Weights of a small mixture-of-experts language model, trained from scratch on English Wikipedia.
Training: a variant of SOAP for the experts, 598M tokens.
Below are experts of layer 4 (counted from 0) of a mixture-of-experts language model. Rows are named router (the router's row for the expert) and show model dimensions 0-127. Each number is 128 + 24 x the weight over its row's rms, rounded and kept within 0 to 255. Numbers have three digits each.
After each expert's rows: "comes before" lists some tokens at least twice as common just after its tokens as in all text; "comes after" lists some tokens at least twice as common just before its tokens as in all text. This comes from a sample of Wikipedia text that the model never trained on. Tokens count by the router's weight.

# expert 20
router:111095106132139138124137151136122141120111098133161119134063141107140104174095108108142139137134117142154109143070153143151118116110126065186152145128103124127105144080086150138138159178137127147129134143144128073122094161123156181107136120163138151156122115154133127096153157108104125135133181140147147173109142102150090131127137084117116150108145115118090131126135152140121125160140
comes before: "0", " |", "9", ".", "8", "5"
comes after: " ", "1", " (", "–", " $", " +"

# expert 1
router:100120116121130109118109148103104102143122086139122137116100137124115138165126092172171164067157175133152158122070188141118126118142114077123151150114085130119098133113124116166088148136105138143127133099126121073137111139101165129094127146159133122165110089155138177095151140124116140122148123156147163136112155114130113107140124112135112146092139140137092121103143148096130115174136
comes before: "9", "0", "1", "2", "8", "7"
comes after: " ", "1", "2", "9", "–", " ("

# expert 5
router:124090126104131116115093157139135143120103117163152135141091151145090111187137110155143154138126129133180151173107127175129115142126126095135159155129086166123141119107118129147107157168125128149125126133119129053080087122142156145136152111154179159130123134173136165096136154120105125136134148131134156150115163131151098095166147118139115132130109150145071151134128152084128129138134
comes before: "\n", " The", " He", " In", " It", "%"
comes after: ".", "3", "5", "4", "6", "8"

# expert 29
router:103088155106110133123131170119109132133131123133149140136084140116110154162087090109136161108148119135135139111105161178115087112126117062144133128078114114181107123108109156139094117133105169124129136135126149093102124135140158130113177096130163161133114137117126162105164155102117140139124115130140143123102125114116067149127140134120115148126161146130068153122168132102093094129177
comes before: "\n", "-", "|", "==", "The", "==="
comes after: "\n", " |", ".", ")", "==", " ="

# expert 25
router:108106128135133094098095144138140150133097070136104141163101105117105113151127125128133123119161148134145132150103144137146082118095128125150154123118083151159129142126101132156097144138182156140129097092142134111121133142123152149096175073130142150118149140162153142124170135097104140114138163157155179131102139137138134132145162120120093173104165146137077130110157153131062093130122
comes before: " ", "|", " \"", " •", " Total", " The"
comes after: "\n", "|", " |", ")", "\"", ")."

# expert 24
router:136100167123136071093149127103116137136130084145148154151101148085125119134108112142110138118118148149141144159102140146150080115138089121136128144112093166144165109104128151157123137160143114143132143122108119087100139125110155129115156124188180121159117090136164150110160151134116146134135147149178189130127146149158093140159142129128124153092148156095084127119183156121125115140127
comes before: " ", ",", "2", "″", " he", " century"
comes after: "1", "2", " in", " on", " In", " January"

# expert 19
router:148099125121146091117121166127168169117092116157124162130105139111098119161103140136143119118118096121162124178082123131152122116115125089149133126129103152124118095114142123127112168144127114152117117108117127095115078150103131130116131108114167144127095109133149172111152169142083126113114130111152155143114106113123060103165141142146124128094110145098037141141137169125121088150122
comes before: " ", "0", " |", "1", "5", "3"
comes after: "3", "1", "4", "2", " ", "5"

# expert 11
router:102119118088125120092140142113146142148131066174149136151109128112112116164126096119131163114167132136137150165105124135136082145118131100114169138098119130115118125127102116138127126168114126139126122097120133131117113145144129170109138096158155137127132102158164173095165172097102132113135182168162125160067163126153080131144140110137111134112164126143080107141149129115084107154154
comes before: "1", "2", "s", "year", "d", "c"
comes after: "\n", "-", "–", "/", " Al", " non"

# expert 3
router:120082159090131111119113129123117127129109103172124148121110125087094102131113099141133148140144130126129130167087168123139122122146092084137134140126075180141136136113141110121075120150157125145117159130131124099129141135100141133146190138122189154166093130136141133083130157073114138113142151134183198145108120104123103136140145131115105131144137157140104104111137136115122130181139
comes before: " of", ":", ".", ",", " in", " and"
comes after: " the", " a", " The", "-", " his", " in"

# expert 23
router:136087110134118126150090169114121164142110115153139145128079108082129096174130133156132153105153137152161134128104139168138091100126102115144151149126124147138139117103113115155137161132123145151120135098159128112102128137111139132117178092142164134184100113168136164125136150119107126127122153146137183163107118120146093131139128122120099173102114153139034127145161120133124102145154
comes before: " ", "\n", " —", " +", " −", " Nominated"
comes after: ")", "0", "%", "3", "4", "5"

# expert 17
router:124123122092139124132095159109099147137157096132156185161088138118072122144120107125151157130152153146154156141069154145139115164145080115144179128123100132122138112093126133151099123131142146145137132126124180119140098137120133196124138125127168134156135134172140147133152134116140121130104136171180126157117114120132130145161133139139074139090136127127059155110145162131124120117116
comes before: " |", "–", ")", "0", ",", "8"
comes after: "0", "9", "1", "2", "8", "7"